config.toml
experts_per_token = 3
init_std_router = 0.0161
head_dim = 64
init_std_o = 0.00782
beta1 = 0.95
decay_fraction = 0.732
steps = 4081
dataset = "wikipedia_en"
Below are experts of layer 4 (counted from 0) of a mixture-of-experts language model. Rows are named down (a neuron's output weights, with its number) and show model dimensions 0-127. Each number is 128 + 24 x the weight over its row's rms, rounded and kept within 0 to 255. Numbers have three digits each.
Before each expert's rows: a language model's description of what the expert responds to. This comes from a sample of Wikipedia text that the model never trained on.

# expert 45
It responds to: Capital first letter or piece of names and codes, such as U in U19 or U23 age groups, COVID, Hawks, Julie.
down2:149148139134074122155137120131138122149116115180106092100119079143129133095161102124146125133160137127097149107104148142141139161066129138132145140135112165107101104159141116103164133158148113117098121117128123125146107138120116107134128168122103092121169171132116146140119098105136126103110104156182108152104128142121139090143141147182121081126103100163142107139126131126145143125140
down3:127122093124101145139127127133142090093109143067086150146126174098101141184120131128099136096153123153115112097115131181172121135117124144098115119104105112170131136154125122121114111120114077122125180115138149115177142127117100091134167113141128098160101123126147119157165117092142112106117086101133119130147117089111103128122120135146131122118155097134148136107093176142114095127127
down4:106144103125147100135110121098128143132121127124123148125132154092118117135100166135146128101113135069162120125100125108143104133159142112142119111102182130169107132126113125106117098127162117145110112084102139130102133148108134107122127112145113149172161100139060105140140139126121116120163093127132135134098157116127127165142124159136114114119111136127102107134086144123126189114124
down5:134092153158137136137135128121105114086100132095121193090172133097133126105117107160164115174116123148122130143151116134110135130126120116119141136139099143128224183143086167132172124119114171080154174140124114127156104093112137152127163103139143110083106103098117124181117137138130131113136137129152134159140152174111146134132098125090152173162132107124100160125104132113180127122119

# expert 38
It responds to: Final pieces of proper names, mostly places and surnames, such as -ville, -ford, -mond, -town, Creek, Avenue.
down0:166126091170147102159071130084121105092119129149136082104132143093106114149125091125110138174088135141149139128162170108150177163143163085133138101117141097130117142108164103109122135092116177157115105137131121152112090142146151147117182130131109141121158149102122106149109144106123147189157131131099148106125126115120107162213198124122113145148136141130150103108143137096142121128139
down1:130103146128134130124101158160132127161143120123131140145109136110079150119130137136104121118098136133159158139181096159132129090119153112117121116161088129104181132160127108069124144092142128148119159116139171107106169132109122173122101084180154155099104102097120125140127099157150173082124161134158154097121087068150152132132115144075124116163092136128114150094098157101161146116139
down2:103114111176094096131156132127150164161109143098109145126095142107109107114107149095169155163142138112113109110081120133147129110160158122091103130123121171129125119131131128133101156129125088129135113103147142172083157157113117114116108120143151125138090114109141131166120115174144157101179115136105162151146123171133163185148158144117154142130119146106104141161098103082117135167152
down3:120133138134129164153141153102120117107091122123143131143149195108143112149135130126099121114142122120148121147107179178098075101157114144083103105115110087135111106135149120137138133156138115125117111114127070118106105094115135113171132148145117119132163105116195128122108133151139125120101117132109135135112165130101115116111160133172130106064139168111181132151135102120089121137071

# expert 56
It responds to: First letters or prefixes of lowercase words split into pieces, such as f in fountain, con, per, ex, trans.
down0:128117140107136129149127160097148105161095122152158139134124117103134181119150147104121137114147134149115124117102148100106099108143125155150166079118075135120123093161109148118131143124120138145122130093158129150091124145114106072094165103117128117163120126126140135120192140158151097112150124129155145101120080071133137132110148124161112109129113172153115106127124118130125114146119
down1:114146131172126162154100125110158143122114130137155099125121102117154158090140107111136143107104136168099118093125109098124150066137136148172090131153182116077148124126151101148075121168163108162098112103089119092138124134099124159134132177105114087120157168100115118120131088104105106141170137140119116150115145132170167112137116126153152099150115159157148161083104147183161104124159
down2:105123138096121167115129104101135175105129133113117079094105095122160103118134164153155156117041125138107165117158148135134168126118123124157110153131140159090153106139165150111133143123143134145130119158105138115142107114154156132135102150142133108135136109116113104098105125077132132083185101142136151129121129170101156095142059122098106136109143160158112112093112167128154127125183
down3:108129099086131124118141122125114119114111120150119131131101097119127179110103143081124150127118154133130136130194113115121123111170136140128106166174121134122163121166120156144145118149115144076164085138143130169121138144132139137106149140127134082119135158135136112130131143137087144133151093100118144154093150121107103120168135099115163119124123142116136166116115178089164141098148

# expert 57
It responds to: Period plus space or paragraph break closing a sentence in biographical and sports prose, before The, In, He.
down0:129133122128148115131122117144117097115105121139147111136144130142128125142124147171109136089146133125114118114170112107116141151000150117136166146138112128155177151107114150121139161072144131113154125138146114135119142142146125146128162133099163148130128155144100104114134131146099136167140091121092126114085122104121083114126116140135114121167154130151131156133154158086104142111183
down1:124169157108146136130182115119147119141149101137126138098106144122121167119133123150101110115156161137122117115186137147151138160024120137168110122115172110152180125127128115104104160154091123089095137106151139134142106125097129133093133137100126138086161104142101156100130148151121128115160114146150123081153140166150141094095132131107151094092164118126097113141156146110156137071103
down2:101131108127103112122108107108143138090145134072166107089120069180138128147124129118110117136112127159152140134159119091155136201101154135171097103123141112105135176150151076107134156121141144180127120158087170120133136134135133124137144130135153119116178149092099126097158182123118156087092088175108146105146135146101126127112106149114099120118115134137132097139138116111149141125129
down3:078114081149123131124140166141123121135121131138109123094149154125181164135105100097134125097106127141154129126138160160135130113150135104080153083124098101169138040159120117082110124110121120161134152113136141135128134094133144116163124118137134136124160086120135145117102107155127084117110105119099127122129144099095138112127129125105092115115104107112150118163125130146123096094155

# expert 33
It responds to: Opening pieces of Indian and Arabic personal and place names, such as Bh, Raj, Mah, Chand, Shah, N of Naidu.
down0:108141131130160162111135127092164174159141129082136143090097136152120151152113127149118120104133157137108143124149124162158162184093145114145050142100155137149155116116158135128169158114152154114125145170167114117128159125110136107151122140139097131104146120122138095116148138099093122118115163159115142093129076135102118139127104162136091125121105117129163162141143116141141114121179
down1:091161136107160140123147174118145131128138140097119111120122110131129139098144150149182119132139144093187096109151139120113131152097116122138146134115112110157118139130136125114145085138127136129119151117191112110099163172121144143152123126129098126128140135144115128127085158127108147175126175117073148117179131151133133113152173145103086118158107110152122129133049148128136122088141
down2:130093156134120131127101115088097097156132119154085122145174118116157145104127141090090108173172135121124157157093126145109107119152125124114190135130118094138104074133154142138105139085131105119150158156132125161115153116075109108132100135153145141119139150146114180116104143136150171107115070096170121156140130143123124160116112160131148121114139093136124117140113086090141149118154
down3:072135168127163126137113166118139164109145152118143122116129143135105108123143131139164149104140154128161143132176100109129136138098183109110110132095131089118178137136142100098136146120133157127122141102161113077094102146125116107139111143148083118148129120128132085108122158083147088161100150157170143100135098142102122120173128119151090175132117148162162171176150112130128120132140

# expert 13
It responds to: LaTeX math tokens like \, {, }, frac, _{, plus short mid-word pieces of rare words (Pul-itz-er, platin-um, di-ver-ged).
down0:137130124132162131125116112132129168158120109065164134110108153140123106155134132119138112182164130161102130119179145134098145106101127128145119092149178162136132095101142162135091108173128172084131139169088089146081108126120080137104130103112112150111136095119106119117118124139106081112103130106195090150133124107114120090146110116114129121123083134142153143133076120111154158132121
down1:135115103132147107088139116130126125122136122177122137137114134110181175103126115145111135177115132140122113151142114138117172110133126111121104147093139120129129099136181115140117140129117143136129144135153151131112119153138123088143163161123103141109140097134091115150086108091178118133103128134134118091165109148139119116128115153138072160128142115147125096143125152081140169154153
down2:111127118118124166144138123111164125136147114121112121110166122105160111157110134127140142089158127150135124147162073120105141145161114109143145159130120108119128155120128133145112161126151101117122091117132159130136082124116155126147087150151126140169186136157095157104069087105105169125115057116143108114118138126081155130140076092127114148099117093172160142113109113085151166109144
down3:095119107134156139102107105122152141148122103115149148126131131183116129131105165174145157141078126131094101105139113170105178160105126111104159111177103154142128159158091131092117107128122171103159136095175105098121159115153101135130145140145152109112147141149120152124136120148113168157127105129114094099105130119150156128148170107094134176111140148104113115106132133110183138089096

# expert 31
It responds to: Single digits and day numbers in dates and years, like the last digit of 199'0', July '23', plus Roman numerals II, III, IV.
down3:103148135156092091109092152154131127081129146083120131180100116108105154111073131138094141134150134124194168106103123120129127115114176138124148135157168126154120135105141106082095080163128139155110121124101120107096106143119106103095117115153188106115126114094133148134117123147139158131135067154139138106154176130110120123156151129147125121126143131153130125121132157119144148128091
down4:174117123104109136133171147148103094167142126154126124088159122095103183151122073117124118162130122099160122132154119104125117121167177111112098130124131115120088117070139131130128116150126140152183087083136109153133106125118115122121137138112132141141117132143145158102156130110150108129115121125118132149164136168160117117133168166138143063087158146108146110101134117088130168147110
down5:196139122162090176116156103140124147176115144124107148128118151136100138140114079103162129113148120073080129102132143110136133093089153148161133086104120167109101155134117090112154096141123058105127157077136134141117132167132092116127148089142099121152147124146106153134072096088086137121145175176140126126102139143130117135129125165146157127177162100126100140167121139135100115108154
down6:089112101075120125152138105157167170106137113160164124177118176142147105115150148114098176135129142098119144123091075100129139153112121150156139180135134144172133116154083133133123125146143120125125160109135169151129123144112101174105081144156170115147154140144134137147141126146139132162125065126142169141137142150097132117146102098105132110141143085120122089136145139108141088115094

# expert 9
It responds to: Coordinating conjunctions and relative words joining phrases or clauses, mostly and, also which, or, but, where, who.
down3:118123156113136137131090109109125103118164129110134120151153121150086089135131116128097154133110113094117119133076131075119145167137121192116105109175158128083178149134129133182136166119131115101130143131153132119129070108133127084134160159141167103112085123074096113122193097100141110082145150116151116142128152101160173117145084080126105179123139142143126117119134133110117146147162
down4:094126089167151159156137138132159163083090137124193134131135147129114126108120113153079148109153130154149138119079090085143193143116149157124093124137161099094175142116125094136122160102124103102131135111170131129111168110147124120119110129140144099130074122116144123118144097119138118127123105196139068146102119162136176155149112163171113114116107174125102121126112131132137125143099
down5:134116153138172131172127133091108130131122131140153129158142082139162146133141089121099146140149111140128110136112136103098090134159140097114112073154115150121128136102137116161151154101143116118191141157133088139129115188144131126127128122169137120181164140144166154143106150143099121106159139102131150150128149121113105124117174119143093108153178124116144143126149151128111170144137
down6:081136137139164132128107122143134130152167128109081138166150124107136126124116149105128114145141120104135125090133109126124195109179127134110133168158103148113129178095139148121110138131122094131147182093176082150147133115107107130149125144113132052091115160141107130124145148136108176074137158102120129147094142111112074097133148126150138138151111111154129118172151136108127156127146

# expert 42
It responds to: Final word of names of institutions, places and organizations, such as School, County, Hospital, Creek, Navy, Festival.
down0:174114133121119149124174162150156114136101134109151094122182126109105135110129130097155115109145142143112126124080110158146160116162185124118149156129138162108099180154108104132125153124131129149097135162141119163114102096121163113114092125125089143126138163146098121178133105124116102114156085116119114126153134182135136114146142151125113163146151150153149103141116125068129133131165
down1:146143099148093085139081103168129101116131134146154129107131191097150091122139150106154118129120152135126134133132127186119156083101126097142131137127116153125106120128118143131133126111121170150134142110081079147181121128147129125135109144102100124111137137127139143142113119126151112165124111140128153155135107108141125136189155127124132118122148100105106153159144108118130097142088
down2:128131101128151127165103148139125079096100141140131165174113113146161115060079093127152118139159120125138106097132138139158105164103094131106148109123148143144158108145142108139158146110099121102075136129080114147115081102165107144120145155117109113110075126131164147132165141127154141114145109128111085159147111125163127133119109172144137099131145129168144167108155092149104161144127
down3:138140115140082143119109117134116150148147127122099141095145163139106141200142136081084103144107116117145139134130176138136098090128116178142122137097119071118096109095126145135100129172132120156126124150106117140174133134114167118145088161162122131137081111110108131126090112115104141121101134147162118105144089078080169127114133185071123129120091144152152117153170100105107103099148

# expert 15
It responds to: First three digits of four-digit years, like 201, 199, 176, in dates, date ranges and table cells.
down0:120125130176084142163109138141108116084119162168117135159135098136104176115129126103109087163136107091098128122121096078117136143110089148114136151148126114108135130160130077112154164119141088155130107115164114114110151120122119141113139127120170153152104122142140063141104170116138091168125120163112138117099106090127115110129103148136132140136149145150093133122143123149150096130140
down1:141119137088105138130164090134124138145150121163136144118148142150127124066125085149136114133154125109126154114127106150159085108126144122127067123106125121111157105109103093108097142130102133106153098080140191113141094094119130125143152160122112108145095076147134106140119135069172110118153157103158134128159099133093142113133145158121156089117143124140195127130117202111122148143119
down2:160141084084135114144139065096167128143126144114123154168139157165146112119141172124111149145157133143115132140181094118110131147077112102145084080151153153115093102161139173118170149118154110126165140157125124133128102119171139103115159151110140075171157181141080145133139133116123124162096149153115120122141113159160147131136133140123112147164085107148094128099110159127135079136150
down3:157147136119117195142144148136137098100135145129148094088133111162150165111122107106130104122131142095095129090128115102151158139133092161140092146174100092132127148166139083119157147093149134125145102098109124147117127089154116118129123156154116136110178113112130099117175128095159110126152132132120094157094137131138152113079135095120142144107078122169110173130109107109147127107145

# expert 55
It responds to: Adverbs and function words before a verb or phrase, such as also, not, then, often, above, alongside, and -ly endings in route descriptions.
down0:102107126106089158128105088163108130146139116116167115154169146072141142145111112127118124095111127105096160157126131117104121135139172140127099128117112105161162113083125119108131113166122151142150147118113110145140088120118153141126151115120145134189082126109143104138116172110125098120155146182167112120159127123156148127120102156109120129148099155121170148108134100143142171127129
down1:140124179145159138102174105144131148128123117139140163112119179110074095150095114132133178114158138104122122138094140195125137106143139128149120096132126152165187124146117158116155144079107079113153112115162160091148135152158089116122151108112110130178141116154192113104115106132117137103149165095148137090113125142088092146146152145117159142148113144102129095155116145116147152125115
down2:158142118103101116107100167145120159162132121111133108127126139144180114115138136143097156083133137162121135146156131088116139112149166095070131138108123112114124127123133113139104097158133114182120069133112079159133096105104113068140115134100121118093097100133109148145091157155123136105088133115151101133132126120132147102111160111179068089111163116161150096162130141133145134133138
down3:186144156125115153107117132146123148128122130149086126148198092141092160157120095090133104136101143092116124112138133157106136146104176126128146126099124133109127086067110178095109120126114143147133099100116171130128100111176075146099140110110121135128089103123153120119124114124161122099122121142132133160136164092145149150145146141172162104174112111120131106136098101097119123107117

# expert 58
It responds to: Final pieces of split words and short function words in biographical prose, such as feu-d, que-en, certain-ly, de, by, as.
down0:151131135135129123113138119112115136109153137158091142103138155139129106127097106120134106068095148155155115145226120109124104079040114147098134158154123126131089128126077164129111163172111114152124134148135113135136109121121088125092134124120138135144126114157087156130098151132120146100117148142117126121131143131145114131145152172134148105127177079108097105134116110087135107101128
down1:130164102141098115120131101099146126124156087115147153155138158146147114147142103121135129063110174122113152136215113129081139144016123131164129132132100103146125144137117172149096122153116135138123156112180129135166090109127086140106115127139128135148147145135113145137125124175137146136094144134109137099120156133117134151136124148143121122103115136109135136103107122109128146143100
down2:107191098161124123082112097130141135084162113138108112135111175123143112161093127143128095103101160124113132141202129099126115134077137131128106140125124102141119124115104182128109147154095162168120126065121112114149126100121116127116119104090147121137132111113133138101116152132117137107111153123115109133103165125119126140121112172147124153140124124135157153101133110086125146089119
down3:147133126182109111132149123137138191127152115071186169122128104129129127138129154119129130096114167123115127141222136126119129170069097118132116121157087106126136153186133144143124146134103138128137138098168161165145111131124092083103126168121131131118113117136143157144119158163110159122080153126112125106129163146161121128143129164153144126121145153119100152100143138097118157143118

# expert 20
It responds to: Word pieces in pop-culture text on games, albums and video, such as YouTub, review, web, plus option and copies.
down0:096111132149169140125110151113139144131153120141124112122117146140162148141096147123132123128101149146062106064152130101160179143193139109106125142125090173143089151142158175132163115134126130125126123151114144084142158121138111111119125181123119112151131117136133146158171122108120103144130123078146173135123121119123147133081101147066142162116108128089123094135085108101171141110133
down1:160112143094117090119175157161137128152146138110125116143151129112100132090123078145097133142114130172112146147164112158181099100146175115152129128141133142168095080135133094115147117158152134126092093097119146148113123108146129147125127143118118131181157157110151148094173172143127119119113134143123103138140091121163123133120171109108078118138160123098089115123095123115136172116135
down2:123129100093106144135127167128152132108124135098128117146138120134124151137090128154114178124101138157106145136122127077111117115110123104078136151098110116126131122151117170134114110097154149120136152132088100115115124096130123150122150134121144103149096137119182130140121139144192151110139150158119134124108125118078131100107186160148141134151151196129153100132102083133131110092124
down3:149129109125105131141139144149119090101157139106168124132152123157130113118130114139112139145124117121105155118109122118117142097128125145089123095129108105101133098117095132151101148108147097176142149105133101147120061189099109130153126134110124122177147131141143117120163147130132162138143133129114173181139137090131144135133172145149106113159076137181167071078126125123094088132171

# expert 54
It responds to: First names or their pieces in sports results and award tables, such as Matt, Kevin, Ton'i', Stac'ey', Jul'ian'.
down0:146120164079148158139165085144097131141118144125117103107107105146104122132113118118110151144123107113089128136110117106115112152117150128142115109096116088159120132129103107154114122152133071110134098103093091090120120122143147098127140107112118103075125145120133101130152142136153139103106147114135131132113082136135117155160110078149126144120077116099108138128125203132117113094111
down1:151136164110096132118130125113108102119164130167101116156133125160148154169148109140115127107122122093194103129147146134120137125076143118136150149151164123143155115140149115076106112142117089169117064141092149143138153161141148146122150151121105158076139151102127128093114179092160100128140182131132101121168183128107140122166150147104137134140091146130146139116133091158101124124105
down2:133123113155143190132139147071109116133144150118162103096140141139127111140161170126122126123102123090106158175122094139128110142164134083131129150179156081151130149124107099131195120133138107116104136132112147146157080178111140117131120135128115095101148132098114137173165112115110124161109120122112116156116117140107067119142154086151099125136119126155165085116096101132128156134105
down3:164134128123154110151125118115130167122134134150155083123109093122175095119147130119151122177126124138085122147129113131166090084111143114111126106134161128148105112114123107123154155137133165107103115092077150132100117142131082117125100083109163088083084150094131115144149080116140106129124143123172173138128098177192043102125147097139118117137127130120112087117101117140134186112146

# expert 4
It responds to: Numeric tokens inside numbers in tables, dates, scores and statistics, often after commas or dashes, such as 20, 500, 000.
down0:098123135189112142150131156138118131101144126118181106173146100143103108166123145148151141101131127096108129133108134113113114147171083135167138130180125172157122147134133150066165111105132107104150069112141094103111128100168126112120088115117135103181181124147110124144161131138126132094112126097137135083062172121141129144086119113172153121139147132146115132093136099112105113136135
down1:173128116143124161127106075144133137090115143121119154191143128143127132124111091117099093111153130127116145144090188106136063142112113121165125087149136131125159139117124129150126125157121073163124116082100121122131101119130142131127117142100105119153143148170166144118141154092160151117140139113123178132127137175152140190133098156103102126147129091147127124151145129126089102131118
down2:132133129146147091155100151114086124122112122116115115157125083080136163102133077107117129126142145099136124123139114131132139121099143134108174082146103145105158116154143103142166123122121111143124078127121113115131090134116118085111088121136150131139093134129105136112151162117181093112135120135133112123131151148159138132130154137168150154143089125170093131133119132089114153123103
down3:128117148153077117117154149123144111137136097086123147112120143109114114117146151143132094149122117153141135073109124121134141088126116101137142145131172126141112153156147107126115143172153171145109138160110084118144151175128141098135138132143161172110117114106081158156136111090125107105131113199128100120174121069098107139110148099133130144141093161115159128126127107112153146139127

# expert 7
It responds to: Role nouns and first names placed before a person's name or "of", such as President, professor, coach, king, John, Robert.
down0:107133146137194128130147075122146135120166135122138145110128132154149105164091147143131136133131153206126125149131138125140135102110138131165133068133133140165136172129110093162167126098108157129136137116139192135137151108104116131126106118131148136135114185149103141152128163150076085089143147142116111109133142108104078132128084069087119123128117153114103139102214088121151130140152
down1:124137106125113114111140156122128107156145135159133091094114125123152117133148134101160145118165149129133124113136134127150108122107119148112114152130121109120069183143138129117084120129120082116129102145126073123155123157105107102126123120104082166127090161171113150151132156114133131117140086139118104125113108122118128140116150134147122112150133142143136112149219156180094091154130
down2:113121117142134143113149139155156150151107125106159143101138149091147100107109130103145122145122132090074121138117190149102124103155132155100109139173119139146086200103113114116147103135143180098098158108146123121128118125106118134115128117119121142123134184114154163165164136133138071123185058137124125153140119114151110137114166133157141136157155148133095137128110169101078104152169
down3:115120154136106123110128150108165140125127130137131159141141108138122133123142127130134094120112126173135123135195074117125135125134131110126117128141119103094184124156157077150131099136121159167111138123136171131117156148152101135122140113146115105148120110133118143142139079128111104139144125199128088124124159149167124144068131116111126148150143110142112151129112186095142110121137

# expert 50
It responds to: Opening brackets before years, units, pronunciations or notes, as in (2007), (inches), (Incumbent), (/.
down0:115123096162121098107094147122137128101166110106137115136188174141178138142096126151141168145073131134120126146153115131101128127115073155114150154071093129121114118165109168138138068093122113137118132138105097110102135107139084137148132136141150119166119126095109124154146127143154112083093125097127091122120120113074114161123106122122040137078140157103153114129097109156128123124129
down1:107113083138118113142126118121105113113151150139144121140136130149144117082138160125150139123113110216133137151159140089141140125127120112110155108135125143118144104136141162122126081133130086152112160142141101170107099107127108110123165138129139141139173149148088171127131144134129135109118126106159116126131151164091106147180143098147102129131070130164155089133135156142131148162124
down2:148128133101095131153161126121139192134142126117122133126156094120156120113151128117138156147159131142110135132068160108110110147155163156128122062102176172148125086111134150120109125169128141154123140142157103156155080106114140113135109116141098093157132144158147144155112086140159143095130091161130160100132116148121119109137120131178150163147122131167140125104141150123086125139091
down3:126138114099114111119141126146073150148150140155132123152140118155138153132131173100093093141112117138148159112123076138113191129066115140114150124142147103111138158151134114107172106144129092096100114110150145098162146120157132168148169132102150147133163161130071126120135103123148146150119130121126133080123113124124114137134110097143109106124078112108136126137124112130130137114135

# expert 43
It responds to: The prepositions in, on, at, during, across and throughout, usually before "the", a year, or a place.
down0:138131068158121200144129150121151161131100125125173148140113132121106125109148154148136066150089128126148121127134125116145163128162119122089138141160118098112128153107127120158126141155137122106132154130119079139114163091091131141118082122132127085103153121111137142160168093122093139117149089141115115137118143164164107136130118125156151135076137215149136105100130129082088131133116
down1:137122127103105113109105157089147104103172126138141124108179137117148142144115140127119189102087125079116133134150103166119145113179089105098130112157148109114164100124136170158146122079143097169108102154117113145133119149127143120134146102129171173149109080138138107088150105115132104143154123126175120100129133075104120113140163148121117186128082149087131095137110102095103141154133
down2:114130156126162106128119069104118111125103133081126117106135065096187128129170119103142134138184113139138130135098153120126119149126171103199091102115128102109112144114119108122110146119124111164142099104128089115113082092140122117126152126119114141083160134097135086125102174138135105129132126091138107102153112175128113127128162106134129160117149151121163107117136102138119129128155
down3:104118085098112128131119140120192144116174122140116133144149143103120096114115115155159085139101127172153150139140118176133123156185133089119139131082125126162167089148119101117134129150129134140112155139070195112135135044113132095125083133125110128096153165114149144124151104106096149102134115152176108109102123105112123100108139101097143096070103177113104129118095148125117139135111

# expert 25
It responds to: The pronouns it, It, this and abstract nouns like name, area, version, tradition, usually a subject followed by was, is, has.
down0:130122095140068127116121149157148085103156157160120146136106145114129164138112148100120097121081138137131108142107120142120127112100162123097171111175099164107181089141099129120152142144144161111165120105136169141164126153145122153133124134120084101159121111127152147116135150102136113081101119159126129129157156114157142131139130151149124104136104118162077171132131109149155151143131
down1:118132151103113089132154102157103161160178121149093156122085159125121123152128156106137129108114146121117117108142140138136110089092148151147105178135101116149133124108158107109133157150143109145147124161115110163181128123101123131158131133131138064145154121176095149123103142132131150070126143127092102125151137148116135144129123131118128143095141081145123162185154118116117107096082
down2:079114149167126160150098149119140127156086132108154097122092119141135166092114138141080147178134135190132109147108139118146119124131114138116130094134157138180108181140130110141131125151108193155129138134135133139100162082116102128114094161138076120114127170104122193108113106114103121099122107131110151100116124121165117101065153139066142091154139171112142109134151140124153088133139
down3:125144084143120132140087110076108128168140123146161173166102141171143106108119140129104100128112134109162136158140141136170090166141108087085126169132139136133145185124092157124124120100140087103054130131135137138161101114145143153105125107162079118147148136123163159097152144125101150096118079166097114111119165120169140167108137144167110168110093142169127155155167157186135154119106

# expert 29
It responds to: Word-final pieces that finish a split word in prose, often geographic or descriptive nouns, such as sain-t, c-rop, eurozone, practic-ed.
down0:122111107146128120154141111175130117099132135119154137097113144115117121166074116127156182128160148139133132141114125115097094129131171163157165122123106121167121144135125116143110130159119124102106115122131108157139107170129168127116103125145131110106158131099106134094142157167110148125138146135107136046119123150147198131159153097165109125092149115164113142130128181128140106117141
down1:156127122140064133110097168174106124128139121159101116137154111182112109079180109132115085142102136114112092116134139139137125111151147103115145133110141147138079131101103166129066156137110143157159123120135156128147164136160146137125123126155102144135136145116112141140106150154130123119113122135091144122120128126169165102117131145145125104181147132148132116127164107132118095133159
down2:115117138128108121145139097124125189143067161168110149081111168167109130132165118107154126136124122152111149131108168132106141128118159124106128115141135135116125118103085142146131121124145124167121110127161112150113111095136137109098097173136129142105181179136148127130164160143116162110157117128136117147181152157087163139114126134115138154133139176142113118119135148088138096118097
down3:113140139095092123129106140125140163128082162160131129099146187159098152160118111119172126117118136096128143109152124160114113104147163119095141161149105091122162114157067137108128132148132103152135101110166108165131129091119115116118093133111162124156135138154109135111121097165116161115131058142123136129149123124132123131112091147103138124160137117138122114147107143070199143113139